Experts of a small language model.
Size: width 128, vocabulary 8192.
Below are experts of layer 4 (counted from 0) of a mixture-of-experts language model. Rows are named router (the router's row for the expert), gate (a neuron's input weights, with its number), up (a neuron's input weights, with its number), down (a neuron's output weights, with its number) and show model dimensions 64-127. Each number is 128 + 24 x the weight over its row's rms, rounded and kept within 0 to 255. Numbers have three digits each.
After each expert's rows: a language model's description of what the expert responds to; "comes before" lists some tokens at least twice as common just after its tokens as in all text. This comes from a sample of Wikipedia text that the model never trained on. Tokens count by the router's weight.

# expert 13
router:198159105059129125110164116106117130134125118111165112128167136130103112110108155113172089153138140111104121115145108102109106124135122138159139121130116148127140121114139134100112140126129095
gate12:101139136126124126126116126134123193069091123101130131112121158135112179069145085097144129088118130162095130176132138111142150129141122159139105113128109115146152110091095154148147131105129123
up12:128145138119130110110093097130140169106101124101132116121118144107120141065149094104129139117123120168113160183134099104134149141153139160143093133124105128142184134063104141125155140105131131
down12:145136134118135100110147124123135127195105067136145148083132099142112116117112121167116112106136142125104143176130115092107098078121091110164094167111181136143130137145137135136142095156097100
gate13:105107129115143111137097130081111130099109160140151128057149128103177100096115128139105155098096116130087108138156153129097135149124089103094130104146122115150096130134150112140147112120150121
up13:188120114145136144111130119145156120105133174110134098104092132137147116089143157161151136093161178134167137160131093137140111136127156150094126160148093118178102117125131116124106136132148130
down13:154118089121141139122125143150110126140108085110113141109087102148083119119100091108122167119145162138099123124157133106072149164130142129100134135098125161075145103165127147129185119133108135
Competition and organization nouns. Nouns naming leagues, divisions, cups, awards and parties after a qualifier, as in Premier League Division, Major League, Awards.
comes before: " |", " (", ":", " of", ";", "ports"

# expert 58
router:118138121128121164080122142108157119110091135155158143127147131101136152120121154169168109158111166152116156143186130110127144100154109137075137119099132092125160113154138093110147108090109088
gate11:086159080130132087147115099086164132142125169137152170115150177129190076120163153091081115136144130115126123135097132130116112143150093134106099124137122145134122149114116077137123131145134142
up11:128129136129150094126180107099149126084140120139148108090165144136105140155148134113122103140117167129117133155164104117095130134195104138155112166124124142101168161153130123158119144107141136
down11:159085115131139144110144156094147102137116130114109144121164117146109122114111149118132075112107190144116123124124094144064113078113121134136139114103136150096135088138157147163085133151131086
gate12:142097108121136133106138134135181127098192138143159118159129118096121122105089104130122103176151133115123146124136154161104112094157128101145129150146141151126125158115155127081117142116150135
up12:088163150119125156122119080055170125112173131163135140132175137148139104141124130119097102133157163099117123139146118092104137132135106154097123133140116125126100124125131116100151106098118123
down12:097130125069101128114091162120094176126102116128156159127085148110116140126151175100137109166137109106171125110156144082108128110125125093099119081125111132113125162130140140116116117159162122
Linking prepositions. Prepositions joining a noun phrase in narrative prose, especially with after along, and for, to, against, including, between.
comes before: " the", " a", " his", " an", " her", " its"

# expert 0
router:155084131132137132137182140112109128118138091150141115129114101105166080175110131139123103131125155110146147144138104141117084142134138128147166135151153121119130161110175122115127087096104175
gate0:090112146105093149148122147142106112145102134117116160160139107131158151128128114144145088141102139154134125116147086124124108088149153143155101120170119131107175117126149148128132075104107107
up0:145119116171116136151117154116116087134118113146112138123129124106222094121138131128108131114107153125114130121125117154096135102138119085170124103121158109152169122130174160099107089077092144
down0:163094150124163158112165153091116132138132113137125137151110134136143153111121088107148089127131150122172102096141086171119121094140150117120072079145118141126124096214101169135107121110149077
gate1:110146082141088142155110121053148141132089140164136142130105099108148130132130157136090117129101152122141106115125141127149145143109121190137139127169164146106136110129105126108144123144118134
up1:165129129147117144179097173109152102125080160141125158134096130128139103135116127119078103138138142121100114130133158152065121100147108171121138168176144152125104094126113155142127071156140137
down1:115148157138105135136112167108107168210151114131123106150147103132110118146114123124152120141120143122115139111164090157151133121103148129114108119131107147161109141133134146085161120171135151
Section heading words. Words inside Wikipedia section headings and the line breaks and equals signs around them, such as Early life, Career, Personal life, Death.
comes before: "==", "\n", " ==", "===", "|", " ==="

# expert 29
router:140152126089158093114132099125119099133141116104130135149128136154088118127118116098095142144173115123120157109107139161098126112124175148132152109111141123179119093152113143151098141168131091
gate0:172087122156103131129121127152169131156187182154141138126108097113149132096126133146136105124112142153112049114118152095155121120155098110147123146131116111087161130116101126104115149162086155
up0:146133138091153119172151109186155074137155110138156068193098123136113180133141156140122105134156137172099134124165114136132113097095116159129130114122105144106082114135086106120129177140099119
down0:133141152092131121170112098150146158127153120124118143116092145145122110113125115142160125121132139130131061111109172154164102108142103181136138175115133080125122064118119102132157122098125138
gate1:134101099154123141137133139130146157123128172156135123081102119093175081101133109135144121119110134131109100153128128092147103140156060127137113144147137139108138167102143131099145118109101167
up1:070117094123115182139161138122099182145097136094085134157123100056158103152134153161107124138117110142113092109152150129171157157137108104147143122101154138131128128140153129123131128139113141
down1:107095166139131109102139057132085095180140155100096122135162094117131158110110143123127147118149144124137107121118090177107098118088095109179134085123143117108149087120134128155151091140119135
Table cells, list dashes. Zeros in score tables, leading dashes of list items, and name pieces in tables or lists, such as E in Eduardo or Ekanayake.
comes before: " |", ";", " \"", " V", " The", " S"

# expert 1
router:133155145110136099107135122108104103163136100097128114149142138149081096149117127109101159137168085117121167107100139148106114105114172154118156104116138129188105090164133164135097116151154092
gate0:148141120141140108125118107108117156096146139166149140143135109149159136126132117129126065107112118129155121150136098117104146140155119099121119120117126084132141172142094133103163152164150170
up0:107126156147202156128109133107155144148166114136120136134115085118150130136140058130144114108092104150129135162120121137120160128157136115117090180136136110142170146105106083177155141126131126
down0:131139092159153112159115131113127085162110111137086123142167180131116116111106150132111123122154114093151154127142157109167121133104134155150102157125130154120108121139148141151112134113137096
gate1:099124106145105138173128128119140161132130146135153153102091134128151135140163113136115140091092137134125094127121084125120118149174099114131108133146161095104124180082127131113180127148117172
up1:117130096164136114128114132079108135165130151170130167124144145060156153133126153094127163141121143129124126150108140106128086151163150135118100103115152161118132148115134135158199107140098118
down1:120130139082102134173086131119168150107143176136073125154073150116124151088150090111155114100120159123108115151133138118124099149141133091111126109116088130129128148136132088116112113152163148
Table numeric cells. Small numbers in pipe-separated tables such as league standings, election results and career stats, like 3, 6, 10.
comes before: " |", ".", "–", ";", ")", "th"

# expert 22
router:121144155116137103097142118121088112138125096093128115161156130152090114138099110117088158120156090109126155100079128160090120109114169153129167103115126136199109098164121152136090117153157086
gate0:142107123108127147077144109175132147147149130127110160134117142092147132092124093117097086131121133098091105109156149100100117194157124109140119101141125077130128148110125115119202116111102124
up0:119126109093119112113112122157119137102156102153109119163098106106161154131149106100144093061141112092146150099139122111118158172178104123149134120154121094138155141089136116119167151102157103
down0:157125122145148124099143156115137156131154094111113112121137134144111060107100097137158137125140152153128153121133105095095107139086145128088123123190154140142123142112112101085172119094122150
gate1:150101072139159154120129106178155108139099120139099103166127082112148151122152112144123086105126143146104115131120102127164158070109129122096138175124114110122093122109159108124154140119117145
up1:149158109114152176126109147138150090127108172138116170108086117138117133129158136130141119129104121122081112111100124112134157171123116093139109117140132120103126148089149114119167143131169145
down1:118159116121095118152144117131108142070123119156125130109102131123108160113106151120109075097109106108136103104117096129173116150127111155090151072109132111136134135098153138157158153171094125
Table cell separators. Pipe separators and numbers in wiki tables of sports statistics and filmographies, plus header words like Notes and odd name pieces.
comes before: "\n", " ", " 0", " 1", " 2", " 3"

# expert 48
router:121116126138126146074134124151135124109140109141131136152116149128114153126127083162117087120160146139137110150089142097153144121109139137199119101146154108149136140136153144136099145112134142
gate0:160096175124112123155118151147105134118127114133135125104102105098139124093164151088112096160112117149129113150143128125141111128161123110134103119143147104124206154141107136113152104116162118
up0:115117133126139115119138163139126133143156112157126083126124153134139135156174126154120065137104143135114126185142157083154155130113155101142091138113136111112153116166110150122136155092150119
down0:159084076070117092158147116119122118141156095138142107125103084092122121096119140198114167107112187144111125118114133179102114110134077119146114147150141147169123148102134105106140130178127128
gate1:117086166114142145119107129109137115161107149138118151106148108129111121090140118129120097138116136154101118147127128119101132105141122125158081175108143103134149157107114155135140143138117112
up1:140107157115123142120106142158118129150145122148139141139125149133097125125145069135112071139113191150117150134142153084116110085130136128102072163122156127089151132125120121105128134099150130
down1:128110123128160058174134120095116137091115159142133134161137069138118141114131153171160158126118106150095151083085101178165143152128072143102137129113109130162130146118116129121117136164132138
Nouns after the. Common nouns right after the or The, often followed by of, such as period, start, Sound, population, towns, ship.
comes before: " of", "'s", ".", " was", " and", " is"

# expert 61
router:100176108105130116053117146060127133130126133097148147161115112147138089148130118125149083132154122139164112107129109126143095107112126133099130150083141157142091129144135132112128145165147127
gate0:098102103116141124143135108133106151135121136124144134132104097131160137139172150155129092142153156137080066134143136136133116104199105111161070156169125126105101139144176143126115116124108131
up0:086131128151122127124134114096125099125089154111157139135088112121140126166188151161106090146143135148093145086167141144089083113084083141139065114131137114110117154168141167128123164158089155
down0:095118131131161075089113136125122114140140138071157116133128117163127121094145164149155110131131172146110122095137139142123144150140095121111127144147179122095160134115160115106163126154139107
gate1:114122072180112127113148171133174111144103137138138111126166129129162097123148119140130133138131126102117091152098066135138115095151160141135136122097134117116123154161119129108135134086136172
up1:121168095145124122110175157155204133112102165130102124130160140106125116118089139132111123135168099110085094119116131151120111129129152123118102125100132128112098128151108137128185113064145146
down1:123123128155132085127122106110194135134147187120117101161105143125132083129173109136165089116144089157116127141148122156119103089118118154150120113130127125142114128148129146123120108128164125
Equals signs, math subscripts. Subscript markup _{ in asteroid designations and formulas, equals-sign headings, digits in numeric tables, and trans pieces as in Transit.
comes before: "|", " |", "%", "\\", " Angeles", ")"

# expert 33
router:119110130094105150131088081118166119141159108109138136146152156155139184118137122131123119120141093116124182080141176116101094138141110117063158121090125135176124148171114100164112160136159118
gate0:161128141109147166167090129136142105099158131184136140109129119141140157109119144142145094133143181117138133141120134146209099183137103161130131128111103104079174155114112110121135138121115136
up0:161097154126172173158071126167145101131136126161095137112120116124137140091116149142142116116118150089148130116126136136169117164155113184107108130104130113094135111134120106163145129104114108
down0:108122110103133172091112120158138096116163110148095108131140101148112092127137184081105115125142165141098133097111117098148166147115125101127151105119102138128131160104130132164144168098115072
gate1:148110127122123140169115144148147119105136137075121109126058130119163155123116124121144111143152069104115101120144128108119122112100103102166131176144108149124119113160159146089120163122132154
up1:109122110155114130166103131140106129107149166111159128116123138133168109168169140143131083107175115130095100139134187142126117113127154095111122211134127182161097143160152134109129168147126146
down1:118117174120111150101119142153139151092123120125168136111094078099144101098119147125086096139097087160151104129089142124125130163110117104108109126126164094168114111135136199148135098150144149
Verb after possessive subject. Main verbs and nouns right after possessive noun phrases, especially began, started, continued, came, plus commas ending clauses.
comes before: " and", " but", " to", " in", " which", " with"

# expert 36
router:147145106143149107152137096126155116148164128124135115096138121165125140155104116119130120106146048141103158139105149156139109143097157104146154082085122126143101121138157148125115187160165110
gate6:126141087188137133160139143144147115112125115145146104177152145153138163140112158120123131146165123109113131103125123129155129135126101098118114120185106152105109168120147119110127107166122133
up6:139131091161130140109151114139163143112108152134141093155109124152139153138097178101122134161136126108095087116119119138181117141120101122128119139162094127118115114146144129125133101114118125
down6:117180130150136155141147120110190132111157147120162105142113108084113079132086144133160114150113152152116128104104123159158143124070131070108097134106124134170123132104122096125065111145137151
gate7:149127128109149171182131090142136173084149132161124136138107122110136138122141132167104069098109154165151103175117153128173135098140116079116133116153132130135140152107139094144141159107130135
up7:114104133105177174153087148134156143113150173197111111104140141116158112121130143144103075144105116108079108117102144127143108142093103099112133132103129162143148203125122092098161161126129116
down7:134117097157174149162140082153116145135154151086166132168126123130084110138131113165100160158141131087113162170129133152138105123124145115148120126152125132118105103173151119104136107126134123
Of after nouns, paragraph breaks. The preposition of after nouns like part, source, final match or foot, and the line break at the end of a paragraph.
comes before: "\n", " the", " a", " his", " this", " their"

# expert 26
router:125122115083140148091094118092106121154111134112106190127156149166116164128119128106108093133145120143113172121091073157149123131119149127126129097131154141124102161147121160112088113094140081
gate0:134139110105152163128100159124103129146118155118080134071147108156133106147133117155129105128100091163142108163125092132133157172184122120147096182164182128103131180105129105109161138096142116
up0:110112089112145121081093147120088154166120145175123108147136137157121117133145166150108097152116148090131112126115115130132137151159125116182141171157151147129109196089165158111145150127150138
down0:134108152170136154136110111089121150138101094076122159150154157137112105107115156096146109098116141102131082175117102149140118148118131148158096149136153128122105123149145141181111145119123191
gate1:144086101139163172164110170113142166129140141133105108127082120130120095153121150122146138138135145127106144136165076090103139150149072104174091100160166120126114172095151115109136159116136152
up1:153078136110132170116141147156164172147129135151106121153064106140107140147151179134133144144085147133133121126144109145158102123145101092136131111120150101072120159101192086107140144122110144
down1:156102126117118173144141110113108094122151148111145116121108164111159113120178163107120105089131153141092127108110046133126127128098116114114125136135142117100111163119080105155099129065082156
Table cell fragments. Tokens inside pipe-delimited sports and results tables, such as numbers, colons, semicolons and word pieces like Fut-ures, Fly-weight, Cat-ches.
comes before: " |", "%", "00", " The", " \"", "30"

# expert 9
router:112156093122162107105098158142172170143176132141157144144116091136155109153141138147181087161145104143113141136144110126122167158155153135117109146170115160128095179142166127143107110148132155
gate0:121103157120093114097141124135170149125091128144136149113129112131163131112168105130111122164116123123124094152156133117148083146147106152105088155126111127122111177093148124143158124135107138
up0:108134181126143106148089129136157144169115149128134102112110096097146103132145112119123099153124096148134082124142128148074151140140105147118080154115134155113112173121190137100146106111144136
down0:156162160133129133076128108109134139146124086093147134139140100119142068162127104143142130125098112125121128098102125116103091143133117148133115136131207115156153167123135144122100144115148121
gate1:131158096123107146104158121100130154122114136128131131114080111129137128139094155149115127132124100157126138147126143109140111146160113138103108101189110098128138131117133130127109109074105205
up1:140138108132116133107140145106182115145149105117121135127105084130145143124136153103126107140131091121135159115120123102116121117185122100093084096164093138154129127118147138128110127118122168
down1:136109128111102083082106132127103132125091101109117123117113123106131122130116140095118116139151162093117161130167142131138159131133092144150083088111161068138095184135113129123105112138164131
Table and infobox numbers. Numbers, letters and punctuation inside tables, coordinates and infoboxes, such as vote counts, W in Pld W D L, and years.
comes before: " |", "–", "″", ";", ":", "°"

# expert 24
router:133132129129139156108162109123089107111132095130093154133182149138150134155086096163145143155125105137062132115132153131132140129102142125113134159141169132157166091077110145149147166100136136
gate1:130104107106096165125169148108161143152186132119146134149152129136163153097120086141154151135105095143078116094102134142196117130118111133121121146126092137149137143180142105120148132108097160
up1:113167094109125129105191129105139109138177134095152155167161109141148121117110085123130145134129106145095140124111137123174120150123122127121111123117125105146135174130136113099193146091121137
down1:146123122141066136127109112142123162077154123149110096127143138169128169134138136147098106152094110131097157166146111138114123081100135133107137144110098131146099160140148141185085083135126143
gate2:152094139099085136122168078104133154176164115093118133169142133138157126104123133143126122101129150194105142149157125121128127125137100108129109150121124134143194148097091119107158144144131124
up2:134140118144169082153142114116135107142159136167197137133127109100133138109145110131105116172130197084131113104112117115111089071138157131108130102156122128125061142178165148108101148123124121
down2:127150134113142134146147112097110144082150157099104123125094165156128131126132139116121146131129114117105157158140149162116105118112131119120152112113150154109163125143123143185110121154155077
Participles and motion verbs. Past participles and verbs such as came, known, ran, written, transferred and narrated, usually followed by as, to, in or by, plus -ed and -ing endings.
comes before: " to", " in", " by", " of", " as", " on"

# expert 39
router:139130137130099122144132127094165103111117133123143126122165154141103130137129066138059208153139125159118131129151101094122118113131146146121141122142130154137116118121107150140103132117169131
gate0:148126157150103107174151142152137100116129150148108079061094141105153124122136115125144135130110102117080113116139128105136109098117100129198130139156143088096135131122113138136128095122110153
up0:094134151157100113166166142132121102068140116146081092099108149131145132092158094138102138170128086120092093109112168133170071131123103145176139143136154087079116134086120138154136113109105140
down0:122094143118125139142155128095108101111123112149103115124125146123144122087105115156098089147090125101120101083121138168137128119151103118143157137137136082138113081118158135156125152162150144
gate1:100158113096110128137128098135146134148130125126132085123111134127146115082134138120141110060124103122083088140129121142124127106183115139174118104096152125187102124133132152150134101133120153
up1:109150098139101127187124102135159141146134124135128097120126168118173099112143099113132135108128133108105111089102129095099142113167126112138119108166161141105126116144142127173132138170141147
down1:123118073120156110146100138146134150131125139152154092138133108170102119154140137113145134112144148157098170157123144127130131101151122165156170140144139122173154115160114120137112152138111117
Occupation nouns. Occupation and role nouns in biography headers and infoboxes, such as player, politician, cricketer, botanist, plus line breaks ending list items.
comes before: "-", " of", " and", " for", " who", " in"

# expert 46
router:144170135142131120109152167114119155164141114099128132127151137126090123124117126120087147116144077086128166137095133140091120131087198145113135102127119136123150104129128161154106135107145085
gate0:121113130104138129145136126123114170092112188176112135138122145129123106117140127103108092130105120117092140119151139131122124151125118084121121094123134083097119131124155105032095157163128167
up0:085106126191081099099105157109105101140112126109116149138119128130175095104105132146134133125091138135114130154150123091141121120153086149151141121130105098114155154153103137165154152133149110
down0:111110135127171080136167120122105122117100137103109081124136106134143112094100151132177141095152148149142102132119121153144143085131096140119139102136100153117120097117131163153128155128132140
gate1:182116163121098116123136108144159132113198133123118121095112097112136164120103153115087204109092132150127091173147138143132124184119148124115129156137116138091127146090132119123158114118145156
up1:123138136096111130157109139085155128120098101121102205163142134134128131157129080115126134086148130147126160089123117134133157103146123130142143158146108165109170132065120101133162129094079177
down1:124137100088112118143121176131138124169107161135131098147132093157136143145131124118167127143134089183162150109127137105111097137143137101105121169152121162137075124118133109099109087102122131
Name endings, regnal numerals. Final syllables of Germanic and English surnames and places (berg, mann, ens, ire), numerals II, III, and own after possessives.
comes before: ",", " (", "er", "'s", "ers", "s"

# expert 16
router:134132094133077111075128118151141122161153126134130121089155129157122132136105152131167166104112139112132117166148127131146095129115113109147114110146121125087159134122135116104163139104169118
gate0:115115109173110106112128160150146125120113134172126106096157145165120123120121113097114130117137136135128140151122140103132108132118078082130075174154131123140094131098154133120134114088126156
up0:110149110096145129126106112121070157139140111147087140084146143135121157126123126108136165100114114107088148130087133088126121119135109112133070085161141134135123126118147110128156124142123149
down0:136099110131116176119063125127098144137136060125107099145118112118129128091112155120157088139133117090119104129121109164112114127198116102081152131114139085156122203119123120121107138136112126
gate1:163113120120147144135125136125123138186114154115147096139109115135159109142119155147109099121109137164139109107148092138151123136138105094191096159169164132118118086168135142131134149108163170
up1:156122122116125152108111163078128140128144131139146080133098092129138101161134142131100147121142164142136077131195120115162086139142125063171116146130160142096159122127145118111130186142145189
down1:163100119108079152102121127141121086122156113149099108148149147133083111159085089193149144135130128134167091141103179113164110125130118117083124100097132143125087117116142110135120136093083136
Word-initial stems before suffixes. Opening pieces of verbs and nouns awaiting an ending, such as ass(isted), head, sign, repl, plus with and after.
comes before: "ing", "ed", " the", " a", "s", "er"

# expert 37
router:136127111138124119123133136108146159103181122100081148088120128123145128111111163098131103113177160154103147128121160079101086096159134140096140128177144161137075153133149109165107104145115130
gate0:099096128087120147177126096161152111130110140134102112100146146128145084098188129073085115112131130140097088135126174084108129117150125090120113108168126120131115131127160106127148121066126135
up0:104085128095117148146127138135106130096129136165100092099101149119134080127160170112130099058121185173113104179141125103140110102160129115103119150157133107120111143092148122153147121128100143
down0:096166132142134151143172104095136135129137125159137136160108112142143135148132107117156164099126142146157069113084098126103113128130136129136114128165094191149143122153157142113133134147117103
gate1:120093119151124156177061141139108118137147160130154074120068120150110108114151152110158127144134162156144136161155111108127097097105145140137113121161115116140112139150112134114115127131101122
up1:128089099133156140140126142094056122092160138121110120080118131165100143114147132114120090138149093168122151158147096122125117098096117162141092121134116119155091122125133158125126140110123128
down1:121157153117082130162154182162171105132123122170136116121125124108088136160135128156119156165099137112119128110118133129098099146114166192155154133116156124156155172096121176115117167128119129
Biography line breaks, syllables. Line breaks before section headings or list items in biographies, plus inner word pieces like dis-l-iked, overw-hel-med, and al.
comes before: "==", "\n", "-", "In", " was", "He"

# expert 51
router:141153140100147093112164121127091103149144111103144136157139153152093123160108132113109150129153101123124170105091143153107115094100184142142167100113137126185111093159126154149105117140154092
gate0:146089101142139143136118127112133145091124133147117114107107107103169128114147142138099109119088160115099109150156145122104134145161101121129109166173105107114128149117148136139162133131078175
up0:134127146147055132141115123148157163148149136153115116097128124115146138148080097139149175119112145161160092137125116132147079135143069152148134158150142107143157121111117068128164142119139160
down0:153128143155131130153135114135132133141101144135092164176165140134131095104152112103138140154130077079083137095142133136126096110107180096156177117097158139132131127147131132124108137122106103
gate1:141089097113103172137123124099153163098133171137126155103107135129119154143178135147152110153101152177095105168125103106178117154146090125137122108198097090121143136149152133152136122127099157
up1:167157143158097142114095173115124191118145154153113171070139117180127116123191107150111128133104151193127119176149096128173132141136110152115144119189117103125128126117146110120106113136131136
down1:155136145090089094108118128120131076152143100088093121099149110131148162126163073108139126084139122164159112125132122094104143110160088166120085148151141113128154132102108138163102083138140160
Years in lists. Four-digit years and year pieces inside parentheses, date ranges, tables and lists, such as 2014, 1926–19, 1991.
comes before: ")", "–", " |", "),", ").", ":"

# expert 45
router:162080132107103122096171164074123113153125116144144158125146103110112071157181123111136155130111131112117124146115120130109091114128115167141146153122124142137131170120127116099154169185124139
gate0:143105102157139134093129091133139104117107103153129137133144084140140112131133158094132138103132165127111110160127128119123118121117145124139147107112135073107124145113138175109097125179092150
up0:119110105161144144107152120079132104117100106155114123133151095158141151143134143130080106132136177118107108132147133171122137168104149111103130158100126090110063122128151128093112136186101133
down0:117095132125115104132136142166164117142164077114126129160127154113143124099146119109162148114118152163146122119096162097132159140137050075162124136153125115117138111118144144089113108109184110
gate1:147090130158112145141107168140137141130118163144119124093157121120117107151139096126125107108135118123058127139137118128107095127085118126128107131153130107112110166120123111117186133123079138
up1:158109141128140126114092158139122137109089112132161134117123102120118096133146108112110093165094177112087118164105099112121073110157109118122139124134133120142076184109144160101180121163094100
down1:096121142123093088129114190121129097120159094135134129116115147080133131137144111107194150095166127084067147140126125136137132130135108155130105130098128152120097125127119087165156101153081134
Sentence-ending periods. Periods and commas closing sentences or date phrases, plus sentence openers like According and However, and f after pre.
comes before: "\n", " The", " He", " In", " It", " After"

# expert 15
router:123129142105151107095162116096087114154128088101136119154144123148095103142110140121119151135156102116136174094108149152101111095120173162130179088108136141172102091166126156146091124146158082
gate17:152097091175119135119128137147147126105099188140106132125099112130155120079171085122125133136115167131143090146130114099140121113190103140138144179178110108129121150081104122121160147122113146
up17:120132115146143137144106176110133159131116128106095123155128086103101142151148147174133165081144142127107159148126163099111147163137106088156130156136170103128088161132109106113161146121132180
down17:094150142137188154077137151174129079133118127114126118129112144142094158089105137130101136107151106137087144097098128113119119133129120154101128106125140113168106117119171149102099166116135072
gate18:121124105152115134143115132115150152104098120120132133111115124090141152144160134108141121163108143135114113131135108106148119143142088111153095123131130123082166185103154096101171130127056180
up18:146130153161098143106159106116107132099120135115093129118077153127143110165111141121180135143108124153171145123146102131126142130150100139144128127107142090148119115154103118158110090133158130
down18:094098129119131122146138127110148125145124142140094135125142103135138196144122126118109154120086149109056134108113175123115157159126188143133140131115127113133103127123114154144148120107162115
Plural noun endings. Plural suffixes and plural nouns ending a noun phrase, such as -ments, -ities, -ers, lands, works.
comes before: " of", ",", ".", " and", " in", " were"

# expert 25
router:145150143104143105105136123107095108161132088105128121150141144147078103135114128124100164142163089114119180101099135145123116104114182153122166107111126137188101092165125153138090120154155094
gate0:113115135119098163105125111140189127125120131139171128127119111110129112137179140160106125160128135124116095131120113121091138144145122115128106133160143098092162145111128102116159167108099164
up0:124147122118135128137130155102178123154113074130177102146156094196130114109142106140127131193164089159099135158139109136141127112121173102144142101146129099149146119158150092135109134144105119
down0:121105143171130138107146144126152113161127160138119139106123163143107151150102154111095132135128155109137159103130120115103132126147168102100144116121149168175126115165185145138072148172150126
gate1:131154073119086156164105127147167140126121146133111158099094142060128147120126097139120126122132165111110100149132135105137144142119075079125125131154099134098153149094129118078171142106095191
up1:128147111161134156140099094129154115146101082126127140112132142056110099160109109110112148160162129096137152114122143148102129144107148063123132121124117161116157147166142128104109135093102154
down1:160150106090152114115141130140065136119124147127122133135154088132123164129141117166149168097149125133154111111137126145151194130064143124164121149105117109133083114138142142135099134144118132
Line breaks, word fragments. Line breaks and pipes ending rows in tables or lists, plus mid-word fragments like landsc-ap-es, Ced-ar-hurst, closing parentheses.
comes before: "\n", "-", "==", "|", " ", " +"